python train.py --lr_router=0.000486 --init_std_o=0.0301 --optimizer="soap_variant" --beta1=0.95
Below are experts of layer 4 (counted from 0) of a mixture-of-experts language model. Rows are named gate (a neuron's input weights, with its number), up (a neuron's input weights, with its number) and show model dimensions 384-447. Each number is 128 + 24 x the weight over its row's rms, rounded and kept within 0 to 255.
Before each expert's rows: "mostly gets" lists some tokens that are sent to it at least half of the time. This comes from a sample of Wikipedia text that the model never trained on.

# expert 52
mostly gets: " |", " |  |", ") |", "h", " |  |  |", "\" |"
gate8 [123 178 102  98 132 122 120  92 120 124 156 133 142 127 148 145 113 125 145  63 108 153 137 119 106 115 106 134 137 124 139 126 119 162  90 122 139 169 165 115 114 116 154 175 150 114 140 127 152 101 156 123 131 114  89  66 128 123 148 120 150 118 155  98]
up8 [135 148 142 117 112  87 131 134 156 119 166 144 150 138 118 118 117 155 141  65 141 138 117 122 138  76 126 128 100 141 140 124 161 140 113 159 137 133 143 147 125 144 146 138 148 126  81  81 170 131 130 107 151 138 121  89 118 155 155 145 117 121 139 144]
gate9 [126 129 138  95  91 131 146 106 103 169 104 161 132 115 113 123 156 116  93 143 131 116 113  97 112 158 109 102 140 114 116  82 131 116 168 171 147  92 177 117 101 109 128  96  87 166 135  98 171  94 140 112 177 163 126 112 183 183 173 122 147 127 143 152]
up9 [138 124 132 148 120 115 100 119 124 118 133 168 130 133 141 125 113 131 139  78 136 135 154 141 130 142 133 110 157 134 132 151 138 141 119 130 132 121 127 114 107 119 172 133  98 133  90 134 159 131 156 166 139 163 124 136 126  95 136  91 119 124 150 128]
gate10 [130 169  80 122 103 126 131 107 128 110 139 102 130 121 129 116 107 131 127 110  76  93  99 120 139 151 152 192  88 139 115 138 125 187  84 117 125 153 109 160  96 156 120 122 130  95 132 149 100 145  83 104 115 132 119  93 122 182 142 107 100 158 116 112]
up10 [ 81 113 153  86 117 134 122  90 136 119 148 128 107 164 152  89  95  68 133 116  93 122 106 150  92 139  92 140 134 137 116 132 105 115 172 126 131 136 139 128 112 157 137  99 151 128 137 124 114 113 148 117 106  80 114  81 121 118 124 151 131 165  94 110]
gate11 [107  93 156 129 126 126 107 117 147 145 114 113 111 138 102 144 133 116 118 141 103 115 136 126 106 115 179 135 137 129 165  90  98 116 141 105 136 141  77 129 102 136 109 149 108 115 128 137 137 136 129 149 124 133  83 104 100 150 156 147 128 119 111 149]
up11 [150 180 136 115  89 139 145 145 144 157  91 135 120 126 107 113  97 115  66 129 151 134 144 125 127 138 122 117 133 158 136  75 106 132 145 115 152 197 107  88 129 126 142 150 152 123 122 115 137 114 154 109 113 114 138 135 141 133 122 158 137 168 107  96]
gate12 [164 145 107  93 145 102 176 151 128 106 113  94  92 149 102 150  76 131 150 137  95 138 137 146 124 156 109 112 159 129  99 104 184 178 110 136 158  94 120 129 124 140 157  82 153 103 161 115 146 126 143 124 106 111 108 122  99 121 110 154 152 133 121  96]
up12 [166 170 120 133 138 128 141 139 148 120 103  96 166 154 138 151  90 180  99 110  94 150 133 121 124 157 164 139 114 136 117 176 135 110 121 170 154  78 123 112 164  86 117  93 156 112  97 124 127 141  97 148 146 144  91 138  96 139 145 128 145 191 188 135]
gate13 [127 136 134 173 136 108 128 184 106 116 132 167 139 140 125 110 107 136  99 150  95 163 139 135 162 139 144 150 138 108  77 131  73 155 114 159 127  97 139 134 121 128 112 142 119  68 127 122 169 125 130 102 128 100 150 174 125 110 126 143 146 120  73 107]
up13 [132 152  82  86  93 160 103  93 154 127 137 111 122 132 110 128 154 118 167 156 123 105 143 149 130 121 107 111 128 130 162 131 138 107 110 120 135 153 104 131 138 151 195 129 112 143 136 163  92 116 119 101 155 148 138 121 141 115 136 134 130 124 162 150]

# expert 38
mostly gets: "29", "48", "46", " United States", "76", "56"
gate0 [135 122 152 124 145 140 124  95 101 137 160 115 122 117 121 136 139 158 126 128 119 137 143  96  76 107 110 112  74  97 154 106 108 127 117  88 129 119 142 116 134 115 134 104 175 166 160 129 127 117 117 151 126 152 146 129 105 111 139  97 119 137  98 136]
up0 [111 146 123 126  94  94 124 169 120 125 108 131 142 140 155 139 128 104 121 122 132 138 117 148 167 119 133 132 123 149 118 147 171 145 117 179 139 152 117 145 129 164 129 120  58 142 123 107 128 117 123 109 157 118 131 124 174 135 148 150 100 130 137 111]
gate1 [127 137 111 128 138 118 151 138 125 112 141 124 159 142 141 121 157 118 109 109 106 163 110  91 116 205 177 120 113 101 139 121 144 118 125 112 134 145 146 131 152 141 153  93 185 105  77 116 129 112 116 111 111 120 129 129 124 101 121 153 143 107 150 113]
up1 [140 134 162 114 110 175 128 155 176 105 105 105 104 109 140 123  77 133 116 134 163 126  98 173 123  96 133 136 120 137 135 134 126 109  67  89 109 117 124 113 138 158 146 147 104 148 115 181 147  79  89 132 124 129 132 164  99 131 140 124 138 128 129 144]
gate2 [110  97  87  81 122 105 113 134 115 115  96 123 140  58 109 113 124 162 116 122 155 122 136  88 123 127 110 119 115 143 108 156 144  74 109 101 127 132  92 151 128 121 111 123 121 123 142 106 132 118 113 137 119 130 104 162 100 133  94 120  89 175 171 104]
up2 [183 144 156 136 133 119 127 136 132 158 139 108 130 105 100 127 132 117 149  86 140  84 120 158 148 142 113 102 107  88 120 103 137 133 131 136 170 128 147 128 171 127 148 154 154 135 118 125 142 170 133  93 137 135 145 114 123 104 135 152 139 116 142 130]
gate3 [140 126 112 133 141 104 164 122 120 120 125 123 128 125  60 155 129 146 131 112  76  92 109 135 128 145  77 131 124 112 151 139 179 105 120 112 138 136  84 111 144 158 120 112 152 108  95 125 110 147 138 125 156 161 126 118 142 176 148 131 109 137 120 115]
up3 [130 131 135 116 135 160  87 130 147 149 118 108 119 130 156 118 118 141 152 101 172 161 126 104  98 162 139  99 133 148 105 139  35 140 107 109 137 145 165 187  91 100 116 168 149 135 140 144 146 126 106 159 117  98 143 130 144  98 142 117 137 126 175 146]
gate4 [151 130 145 118  94 130 126  82 124 141 160 127 160 122 182 138 127  93 118 131 121 165 173 142  88 131  99 145 117 108 133 148 126 109 174 171 140  90 156 111 157 144 110 124 129 107 108 161 123 144 126 107  64 102 163 133 141 144 132 115 125 105 123 150]
up4 [111 163 126  89 169 102 111 177 131 160 130 143 128 120 120 182 130 136 114 109 129 116 106 113 114 105 140 107 138 120 152 121 122 134 107  64 137 168 141 126 108  84 174 150 125 152 113  93 102 160 120 183 154 116  82 164  92 100 138 107 112 116 133 151]
gate5 [166 150 153 127 151 142 122  84 127 147 125 136 151 176  88 164 153 113 129 155 139 122 149 144 114 164  84 130 149 112 107 120 175  99 126 146 104 106 163 130 131 107 160 168 103 101 109  63 133 103 144 118 142 142 156 130 166 142 116 111 131 137 155 112]
up5 [154 120 115 115 145 123 101  48 171 134 101 114 120 124 120 145 118 132 135 138 139  72 133 157 148  97 108 176 102 122 115  90 172 121 156 107 117 122 163 166 125  89 108 127 130 125 125  94 160 143 111 122 144  96 138 101 149 151 126 153 123 117 137 144]

# expert 44
mostly gets: "av", " v", "aj", "ij", " de", " De"
gate8 [ 97 131 100 130 142 133 111 169 117 117 107  97 133 109 111 119 108 187 126 133 103 126 108  74 102 126 129  92 149 120 141 137 129 142 150 115 162 132  99 161 122 134 157  81 128 124 143 125 134 124 142 117 123 174 119 115 115 126 109 144 157 140 128  97]
up8 [163 160 121 149 171 119 127 128 120 163 166 128 131 142 144 135 111 141 121 140 128 114 118 137 125 160 117 135 133 143 132 142 147 108 147 133  87  98 144 125 126 142 114 169 137 177 155 134 122 120 122 136 122 118 115 128 106 100 118 112 103 121 144 159]
gate9 [111 119 164 137 129 106 115 131 174 161 157 108 146 124 159  83  93 171 147 117 106 157 129 118 100 122 114 156 133 122 119 109  95 126 104 155  95  81 118  98 118 133 134 116 125  99 130 117 142 139 124  98 136  89  84 157 119 137 141 100 156 110 146 127]
up9 [156  98 159 149 115 127 107 119 124 121 164 118 153 116 134 118 122 113 116 157 155  96 118 144 108 114 134 135 155 144 130  61 138 169 125 107 125 105 133  97 158 158 107  82 130 160 104 110 150 114 134 141 130 126 131 156 140 124 113 143 135 122 131 134]
gate10 [149 144 100  94 132 156 120 155 158 187 120 125  93 129 144 109 156 153 168 107 114  95 109 113 142 134  85 129 138 122 105 127 128 117 102 174  95 134 146  76 175 111 140  97 114 135 159 138 161 184 124 160 117 121 117 140 156 153 117 169 142  93 118 110]
up10 [ 96 115  89  90 100 109 120 128 129 166 113 148 136 150  94 155 147 129 169 114 153 103  88 120 110 127 102 160 129  99  85 153 138 109 115 158 133 110 121 123 143 110 174 113  93 143 142  75 148 143 113 139 118 104 151 175 184 126 114 148 129 113 110 130]
gate11 [105 132 109 132  74 143 113 137 126 178 125 161 115 105 154  87 105 156 138 100 136 140 202  98 138 131 134 122 127 106 131 116 148  80 115  94 179  84 130  64 124  99 112 116 113 102 140 119 140 150 105 165 109 122 138 158 134 134  97 133 126 116 128 142]
up11 [ 59  57 112 120 100 114 145  99 185 142  97 182 137 140 117 102 122 151 144 148 120 133 155 136 102 135 150 127 100 133 139 119 102 113 140 123 113 171 103 148 139 146 173 118 131 139 132 180 123 154 113 142 126 116 140 140 124 142 145 150 144  96 129 123]
gate12 [120 172 145 102 141 116 118 145  88 117 127 126 148 129 150 100 111 151 133  91 128 150 131 116  93  85 143 126 113 136  98 153 109 119 153  89 143 135 129 126 151 167 112 129 118 113 169 151 163 144 137 107 109 177 112 137  97 124 140 109 109 194 103 120]
up12 [129  93 125 104 163 143 131 144 142 134  98 125 152 125 113 133 134 106 156 149  87  91  94 167 114  96 157 111 138 111  95 120 148 156 123 118 128  82 144 130 105 135 164 137 146 158 139 124 149 128 106 146 142 124 150  91 141 119 133  91  89 154 167 127]
gate13 [ 94 116 125 130 127 139 126 138 153 123 152  80 126 116  86 134 152 122 154 119 131 133 133 149 120 122 123 169 123 153 146 186 163  84 143 126 125 128 130 126 148 124 122 156 129 140 142  98 169 119 109  95 110 100 157 152 101 127 133 138 110 135 184  82]
up13 [116 171 136 142 136 124 128 123  98 166 187 152 153 148 104 110 157 134 141 144  97  56 131 131 150 142 131 143 116 133 139 122 161 120 143 135 151 155 139 124 102 115 131 107 140 134 120 145 155 132  99 127  81 108 127 186 113 134 137  97 138 172 133 119]

# expert 59
mostly gets: "′", "°", "_{", "°N ", " (aged ", " (age "
gate8 [ 95 151  91 146 126  87 100 156 120 141 145 131 147 156 136  67 117  96 126  96 120 129  97 195  90 157 135 161 120 150 167 144 100 141 117 100 160 123 126 132 147 154 138 121 113 106 124 130 130 120 156 110 129  86 144 129 174 121 135 191  96 123 120 137]
up8 [ 98 123  97 119 156 110 117  98 115 144 125 124 162 132 128  92 127 122  98 115 131  70 144 166 118 162 151 120 126 135 130 157 127 133 138 109 139  89 131 121 112 128 135  82 115 110 157  93  94 136 146 110 136 117 149 146 159  99 153 120 190 106 108 161]
gate9 [100 201 148 103 130 151 114 115 125 141 125 120 106 124 130 100 152  84 106 100 158 139 126 148 126 147 146 147 124 164  77 173 138 132 142  80 165 120 147 104 144 132 105 101 137 102 151 111 131 177 103 123 140 114 132 148 142 127  87 171 137 121 129 141]
up9 [118 117 110 138 135 132 159 112 133  85 150 131 128  90 135 143 150 151 122 119 121 141  78 103 143 102  95 114 184 105 131 110 123 132 119 174 140 125 107 153 118 143 122 141 101 150 112 102 115 131 126 103 127  75 131 113 131 166 130 118 105 100 114 122]
gate10 [155 126 120 132 145  82 104  69 142  88 105 116 138 130 115 141 139 137 109 121 130 133 125  67 156  89 145 132 161 130  82 134  65 114 117  61 126 169 133 124 112 140 129 127 118 145 144 152 137 136 110 116 165 123 123 129 159 141  83 112 163  97 101 133]
up10 [102 139 126 111 100 144 139 158 148 123 163 130 109 129 116 137 117 159 167 162 174 158 141 166  94 162 103 137 133 128 149 113 181 126 146 153 111 138 107 134 139 128  99 143 145 138 107 128 103 134 128 109 102 149 148 150 139 103 190 116 104 145 133  88]
gate11 [ 94 125 131 127 125 142 153 143 157  97 170 158 154 170 164 110 127 126 129 146  75 169 114 160 118 130 153 137 116  92 152  70 125 133  67 132  98 111 112 115 156 161 113 148  95 107  96 122 164 112 172 132 144 126 131 110 132 125  97 134 101  96 135  98]
up11 [121 141  98 137 129 111 140 129 157 104 164 138 116 120 142  98 155 115  93 134 164 157 126 152 120 137 176 181 133  88 155  94 137 129 133 118  90  95 153 111 157 111 134 103 124  91 161 110 113  98 122 146 141 125 104 130  90 139 134 130 135  93 108 118]
gate12 [150 106 145 187 103 125 130  98 117 131 126 146  98 143 137 145 143 146 125 157 139 139 129 166 216 104 103 178 136  95 157 143  86 122 102 159 121 107 106 107 128 160 147 139 112 129  87 130 134  73 110 120 105 141 144 109 162 140 157 130 165 179 155  98]
up12 [163 112 132 164 131 108 134  90  84 128 109 141  87 142 138 115 136 185 106 133 136 131 120 170 164 118  90 181 142 117 155 128 103 131 117 120 131 101 132  94 151 146 141 141 109 130 123 142  84 100  99 120  98 134 131 102 165  74 107 137 142 154 151 112]
gate13 [151 144 147 100 122 123 131  93 114 159 132 137 128 125 116 180 104 195 123 142 142 160 131 111 176 101 145 155 117 118 102 137 128 125 111 145 105  91 148 134 153 123 143 158  95 142 138  86 120 165 146 137 122 130 104 157 150 163 178 110 108 148 104 134]
up13 [167 116 125 160 108 127 152 120 108 112 124 126 139 142 121 106 152 154 130 103 144 178  94 134 153  55 118  99 151 130 132 132  94  95 149 145  98  94  82 132  99 146 113 121  93 183 150 131 127 157 113 131  89 133 143 104 109 116 138 133 104 100 130 127]

# expert 30
mostly gets: ":", "|", "-", "/", " /", "–"
gate8 [102 128 115 122  93 136 134 142 109  94 122  90 122 137 173 132 170 130 129 168 118 166 177 136 127  98 103 119 132 112 102 120 118 115 191 140 137 133 161 134 139 134 101 107 166 119  92 115 118 113 125 109 138 117 155 101 130 161 150 112 124  98 152 143]
up8 [105 127 125 139 136 144 105 131 130 153 154 117  86 112  95 138 172 165 125 152 136 146 134 161 140 126 162 137 140 170 138 157 126 137 131 150  86 156 168 104 100  84 154 140 104 116 131 156 149 141 169 121 175 146  97 128 155 109 166 125 158 133 149 121]
gate9 [144 113 115 159 131 123 104 119 116 133 130  86 106 142 121  87 124 137 113 144 141 119 161 109 136 112 130 145 115 168 130  94 143 134 147 101 147  88 105 116 123 174 125 138 149 118 123 172 118 136  95 142 109 120 112 108 114 138 120 131 172 170 144 146]
up9 [ 77 128 111 154 142 127 134 153 106 151 154 120  91 132 136 107 102 163 117 131 160 139 195 131 119  73 141 142 146 181 147 124 114 167 152 123 120 115 136 123 115 179 122 145 141 150 131 167 130 164 136 150 118  89 115 137 112 149 126 132 155 140 141 175]
gate10 [143 145 118 144 126 163  99  96 121 149 161 151  70 107 140 115 154 137 140 103 176  91 109 131 137 130 126 111 116 161 110 128 144 158 111  93 144 100 162 154 118 149 127 118 136  77  97 125  97 149 118  88 119 136 191 145 145 109 121 153 124 134 112 115]
up10 [103 115 116 164 103 103 139 133 136 141 156 139 159 181 156 152 148 111 121  92 158  98 154  77 109 140 127 137 160 112 104 106  79 143 119  98 120 129 161 147 147 154 111 120 126 119 121 130  86 132 124 116 158 101 133 171 118 105 102 119 141 134 125 158]
gate11 [144 162 149 110 123  86 106 106 152 125 102 102 123 116 127 109 137 141 131 197 131 106 100  80 128 124 131  83  79 109 172 133 109 162 137 112 127 121 121 115 148 114 159 129 134 150 103 102 131 150 105 106 126 111 107 123 159 147 146 132 103 115 149 156]
up11 [105 110 144 127  83 118 132 123 137 145  99  72 144 110 116 167 113 121 134 145 121 154 100 115 130  87 100  81  75 110 185 106 145 130  66 129 147 105 105 128 186 111 144 138 117 173 112 182 166 123 177 146 101 183 137 167 140 130 108 141 159 146 121 106]
gate12 [109 120 113 126 143 166 114 172 157 149 110 135 140 148 101 104 144 166 129 157 141 125 141 108 128 132 121 107 120 149 175  78 146 115  97  92 126 118 129 111 127 178 150 205 161  97 139 168 128 116 105 205 142 120 113 134  88 161 119 133 153 164 129 122]
up12 [129 160 114 153 140 153  88 135 127 147 148 134  98 136 113 133 153 160  89 110  99 128  88 104 143 114 100 100 127 127 120  85 167  98 126  56 119 115 108 131  96 124  90 187 118 153 141 148 106 123 132 152 121 116 117 143 137 135 128 151 136 130 153 147]
gate13 [169 108 123 154 175 126  70 132 156 150 137 147  87 133  84 113 156  98 122 106 139 175 129 162 133 147 124 132 166 113  86 140 106 142 145 139 131 146 172 126 136 103 135 109 177 132 105 138 129 135 137 132 133 133 103 140 143 125 104 153 126 109 186  88]
up13 [127  94 124 136 168 153  85 128 126 156 105 110  73 138 101 114 181 121 127  81 156 143 107 108 124 122 120 117 121 152 102 136 125  88 123 141 105  89 136 169 151 120 120 162 157 130 126 131 130 144 105 153 109 149 139 155 107  73 131 119  98 124 102 109]

# expert 26
mostly gets: "ust", "ass", "och", "ink", " Martin", " Kar"
gate0 [136 123 161 105 130 146 125 127 140 126 128 177 149 124  78 104 157 145  84 125 118 134 196 102 116  97 122 161 143 146  99 114 123 127 109  84 154  99  94 151 126 112 176  65 152  94  77 133 142 154 135 142 125 109 156 112 104 141 147 127 136 152  88  91]
up0 [139 108 147 102 146 109 160 117  99 144 144 100 138 117 135 166 123 102 131 126  76 113 125 146  76 150 126 113 125 157  90  83 139 116 176 132 136  97 116  90 134  98 132 125 139 101 135 145 147 127 129 102  92 139 146 131 160 151 117 175 143 158 165 120]
gate1 [103 143 141 118 110 108 171  97 131 155 153 116 154  90 134 168  95  51 104 132 149 155  95 123 108 102 125 169 121 140 138 101 197 126 155 127 150 118 115 149 134 134  65 102 152 117 160 153 145 138 104 177 152 175 116  91 122 176 161  94  89 154 191  75]
up1 [ 97 136 147 135 115 114 106 140 132 102 145 147 128  86 155 121 127 137 117 122 134 142 120 125 153 115 128 113 141 125  49 103 130 147 149 130 156 113 145 150  92 117 101 104 118 130  83 141  63 124 147 133  65 111 120 126 128 140 136 112 142 114 144 122]
gate2 [155 113 122 129 105 150 160 144 112 100 163  94 118 117 128 138 105 101 126 161 116 106 121 117 134 108 117 129 164 138 154 154 111 121 177 110 126  99 157 103 130  97 110 118 139 118  81  86 118 125 149 138 146 121 102 112 134 130 113 117 127 100 138 116]
up2 [ 99 135 132 135 134 108  97 160 150 149 170 109 155  93 124 102 123 104 103 133 126 105  89  88 116 148 136 123  72 152  95 126 151 108 149  84  98 102 122 105 118 119 153 126 113 100 157  94 132 126 112 148 142 147 180 127 126 120 140  90 169 111 117 101]
gate3 [137 111  76 154 110 116 159 146 129 135 120 138 135 129 129 119 125 156 132 153 102 126 127 141  74 137 142 131 139 118 150 111 109  74 120 117 147 160 151 161 132 122 130 129 137 125 118 161 126 102 112 130 121  89 132 145 101 129 122 130 104 140 153 142]
up3 [155 110 102 171 135 151 161 131  93 159 141 161 110  98 130 165 137 137 146 117 108 114 104 131 104 137 116 131 131 126 132 152 112 131 128 108 142 156 145 140 129 125 103 115 164 120 104 143 128  87 113 125 157 125 150 114  65 129  82 115 119 125 144 139]
gate4 [129 178  75  95 119 129  96 142 114 145 157 130 139 125 108 134  88 179 156 116  82 136 172 144 134 152 114 114 168 126 115 170  83 144 115 122 100 131 103 141 109 106 131 197 137 164 138 108 143 151 169 171 107 144  88  90 100  94 156  95 177 129 144 149]
up4 [138 157 114 130 101  97 150 105 143 144 152  90 165 160 111 138  91 128 133 119 163 123 123 171 122 122 136 148 129 111  93 126 146 156 111 124 106 134 166  89 167 141 148 162 116 146 120 150 161 120  87 133  84 107 144 145 137 161  90 137  99 161 112 146]
gate5 [ 64 156 128 156  97 166 131 123 138 128 153 107 178 103 125 163 114 126  91 130 155 142 157 135 155  99 138  52 113 141 130  88 118 147 109 118 135 106 117  88 147 110 158 111 129  87 113  86  93 100 149  81 146  84  97 125 171  96 163 109 124 172 119 108]
up5 [138  80 173 132 105 157 138 131 135 122  88  95 153 134 105 134 144 141 142 117 131 126 133 126 109 120 129 109 113 129 116 131 126 129 130 203 131 134 118 116 162 111 174  97 123 124 157  96 139 147 145 129 147 135 136 121  98 113 166 149 166 150  86 121]

# expert 8
mostly gets: "013", "009", "016", "021", "017", "010"
gate0 [146 132 124 149 117 105 117 157 119 106 137  98 150 136 138 140 137 132  97 100 148 174 132  67 108  87 151  67 135 140 150 157 141 111 108 124 144 125 132 138  64 150 129 153 172 138 120 110 138 112 115 129 135 172 148 134  83 131 107 104 127 105 110 148]
up0 [112 138 117 136 111 127 117 119 137 100 142 172 125 115 159 109 127 142 141 125 120 137 106 180 132 147 116 155 129 124 196 122 112 120 138  68  77 165 127 129 108 118 116 167 112 155 144 119 137  89 137 110 147 111 142 140 134 154 175 116 145 175 111 126]
gate1 [ 98 129 114 108  93 163 107 129 108 102 101 148 138 115 139 166 137 123 115 103  93  88 147 109 145 101 104 109 109 120 134 122 115 135 105 172 161 113 114 117 111 149 112 138 112 164 115 144 111 124 120 114 118 115 135 128 137 138 108  92 133 144 117 165]
up1 [105 132 109 139 115 167  91 116 117 115 150 110 111 114 155 126 142  91 105 141 153 112 136 127 113 135  98 115 120  97 127 125 107 120 154 127 148 103 134  97 109 179 140 111 127 154 138 175  72 124 141 145 137 126 142 124 137 160 126 125 162 125 105 141]
gate2 [125 103 137 139 137 129 137 140 128 142 132  92 117 150 121  79 119  91 137 128 116 127 162  93 130 122 138 156 121 144 149 136 111  73 122 166 165 138  98 112 100 171 124 148 145 140 114 133 165 137 132 118  93  90 119 105 132 123 109 120 135 129 151  96]
up2 [101 113 105 113 153 116 136 113 119  90 134 123 159 110 109 152 131 127 111 117  71 169 124 182 145 118 127 106 158 133 121 125 131 126 113 111 118 139 165 148 149 126 124 140 129 173  99 142 133 120 139 125 163 149 120 142 167 144 157 111 146 130 107 173]
gate3 [115 173  96 119 106 116 110 103  90  96 128 156 139 137 151 148 166 104 129 136 118 125 113 132 103 104 124 140 119  96 112 150 117 143 110 139 137 111 147  94 117 126 139 101 141  87 145 138 130 140 164 113 119 124 106 139 161 134 135 171 106  97  94 113]
up3 [159 124 110 131 116 140 122 134 112 142 138  85  86  96 113  84  92 149 135 157 146 100 127 126 126 160 115 137 105 132 133  85 125 137 146 128 139 125 134 120 133 120 127 141 148 109 129 137  98 127 130 124 102 105 106 126 140 118 146 117  95 153 120 134]
gate4 [147 152 167 107 144 105 110 121 159 174 118  73 120 109 119  72  99  97 126 142 151 124 135 125 147 128 127 132 148 184 141 106 106  89 128 158 106 131 147 115 110 128 118 129 133 110  89 163  88 120 124 107 152 104 118 123 124 161  96 148 116 119  91  88]
up4 [108  97 122 151 143  97 114 139 118 132 131 152 154 131 166 136 162 111 154  97  89 130 103 130 132 166 110  77 110 103 120 145 157 126 145  90 126 134 116 140 131  92 131 109 151 138 120 118 128 123 105 109 154 124 110 119 143  96 134 171 108 150 128  81]
gate5 [125 136 137 143  91 134 140 122 113 165 131 134 137  77 148 148 142 140 132 125 134 134 161 122 132  76  91  86 133 128 140 137 148 135 110  95 118 135 101 125 176 178 179 142 133  96  99 120 108  98 107 122 147 121 162 135 120 176  91 152 153 133 100 110]
up5 [ 96 117 106 167 104 164 114 123 131 129 146 116 124 135 128 142 160 173 150 135 101 107 121 153 124  97 122 153 182 118  83 109 125 146 111 162 104 170 145 150  96 111 125 159 103 155 127 144 142  99 113 119 127 129 127 152 125 117 144 110 152  91 139 178]

# expert 53
mostly gets: "009", "016", "013", "021", "017", "014"
gate0 [150 147  86 110 101 122 172 102 170 191 131 184 149 106 126 131 161 145 138 167 142 128 126 123 149 170 110 162 168 114 132 120 116 165 147 108 131 145 155  84 165 104 148 103 118 165 126 113  93 131  90 108 109 151 127 168 117 143 156 132 153 105 164 115]
up0 [138 107 115 150  96 106 180 115 119 184  89 145 122 126 107 119 198  85 105 164 112 156 125 124 135 117 134 125 145  83 140 124 117  72 162 101 160  95 144 109 122 121 154 158 100 108 122 145 140 138  94  81 135 122 125 142 109 114 131 135 140 128 145 114]
gate1 [124  93 143  92 162  94 149  64 137 114 143 133 135 116 161 184 140 128 156 149  93 161 128  95 177 113 118 137 131 103 119 100 145 181 158 151 145  95 138 123 148 132 123 109  83 141 134 118  76 154 160 111 132 139 150 143 119 118 163 143 103 138 111 120]
up1 [143 110 131 144 136 154 131 126 130 125 136 100 129 157 103  95  99 145 105 137 157 152 157 151  95 116 104 132 163 122 158 132 101  98 117 114 139 117 160 123  99 104 102 106 153 111 153 150 167 161 153 117 128  95 115 100 117 118 162 137 116 118 160 133]
gate2 [132 108 142 112 128 147 155 124 176 147 138 134 117 139 116 135 107 135 125 133 158 163 152 128 122  89 107 110 126 108 133 142 119 148 135 112 133 149 143 130 101  99 121 111 112 112 137 136 105 183 119 100 125  93 115 132 111 121 106  86 134 137 146 152]
up2 [119  98 134 136 145 121 135  84 129 142 149 151 133 136 120 123 138 108  93  96 102 117 149 160 124 189 148 131 124 153 141 108 122 119 149 127 144 128 121 178 140 106 122  86 158 126 131 130 130 132 141 137 149 139 104 136 133 121 128 145 155 116 124 144]
gate3 [110 129 152 104 122  73 115 135 152 138 141 144 141 148 165 169 171  78 127 132 121 140 128 188 111 179 110 154 119 135 155 150 114 144 139 152 102 121 144 149 130 115 152 126 148 139  79 110 152 133 109 147 100  93 124 158 137 156 160 131 128 132 106 144]
up3 [ 86 132 139 111 119 127 124 150 133 122 109 117 156 141 130 149 123 142 148 115 114 110 136 131 130 138 139 128 151 112 138 116 114  98 139 112 145 138  95 107 113 104 117 157 133 152 131 172 148 124 131 106 131 143  91  89 110 159 118 151 109  98  74  84]
gate4 [116 139 141 120 159 126 129 120 144 119 106 146 174 141  92 116 117 136  86 102 128 124 130 129 118 108 133 158 159 108 176 125 131 157 155 131 120 129 111 159 142 161 181 135 126 101 120 123  98 143 114 127  93 163  76 104 100 146 120 104 114 152 119 108]
up4 [129 123 161 104  99 151 164 147 110 128 135 178 160 131 112 119 107 110 119  96  70 144 130 154 114 104 132 158 141 114 155 114 139 151 139 139 151 146 128 164 165 132 113  93 121 139 144 125  85 118 149 136 142 147  87 107 102 136 123 114 173 161 141 122]
gate5 [144 127 167  80 115 126 120 115 109 122  95 100 173 112  92 133 167 151  90 137 141 133  73 120  81 104 140  96 137 103 152 174 110 104 115  94  96 145 197 108 149 131 118 101 113 117 143 142 153 121 122 149 148 143 126 128 101 116 112 134 121 104 122 102]
up5 [158 107 164  86 133 114 172 114 124 119 127 142 135 114  95 182 117  83  69 119 124 170 106 138  86 108 139 114 110 160 141 169  85 120 145 104 122 129 161 131 148 113 115 148 161  78 145 135 111 140 114  89 134 114 103 113 147  77 145 129 128 106 150 113]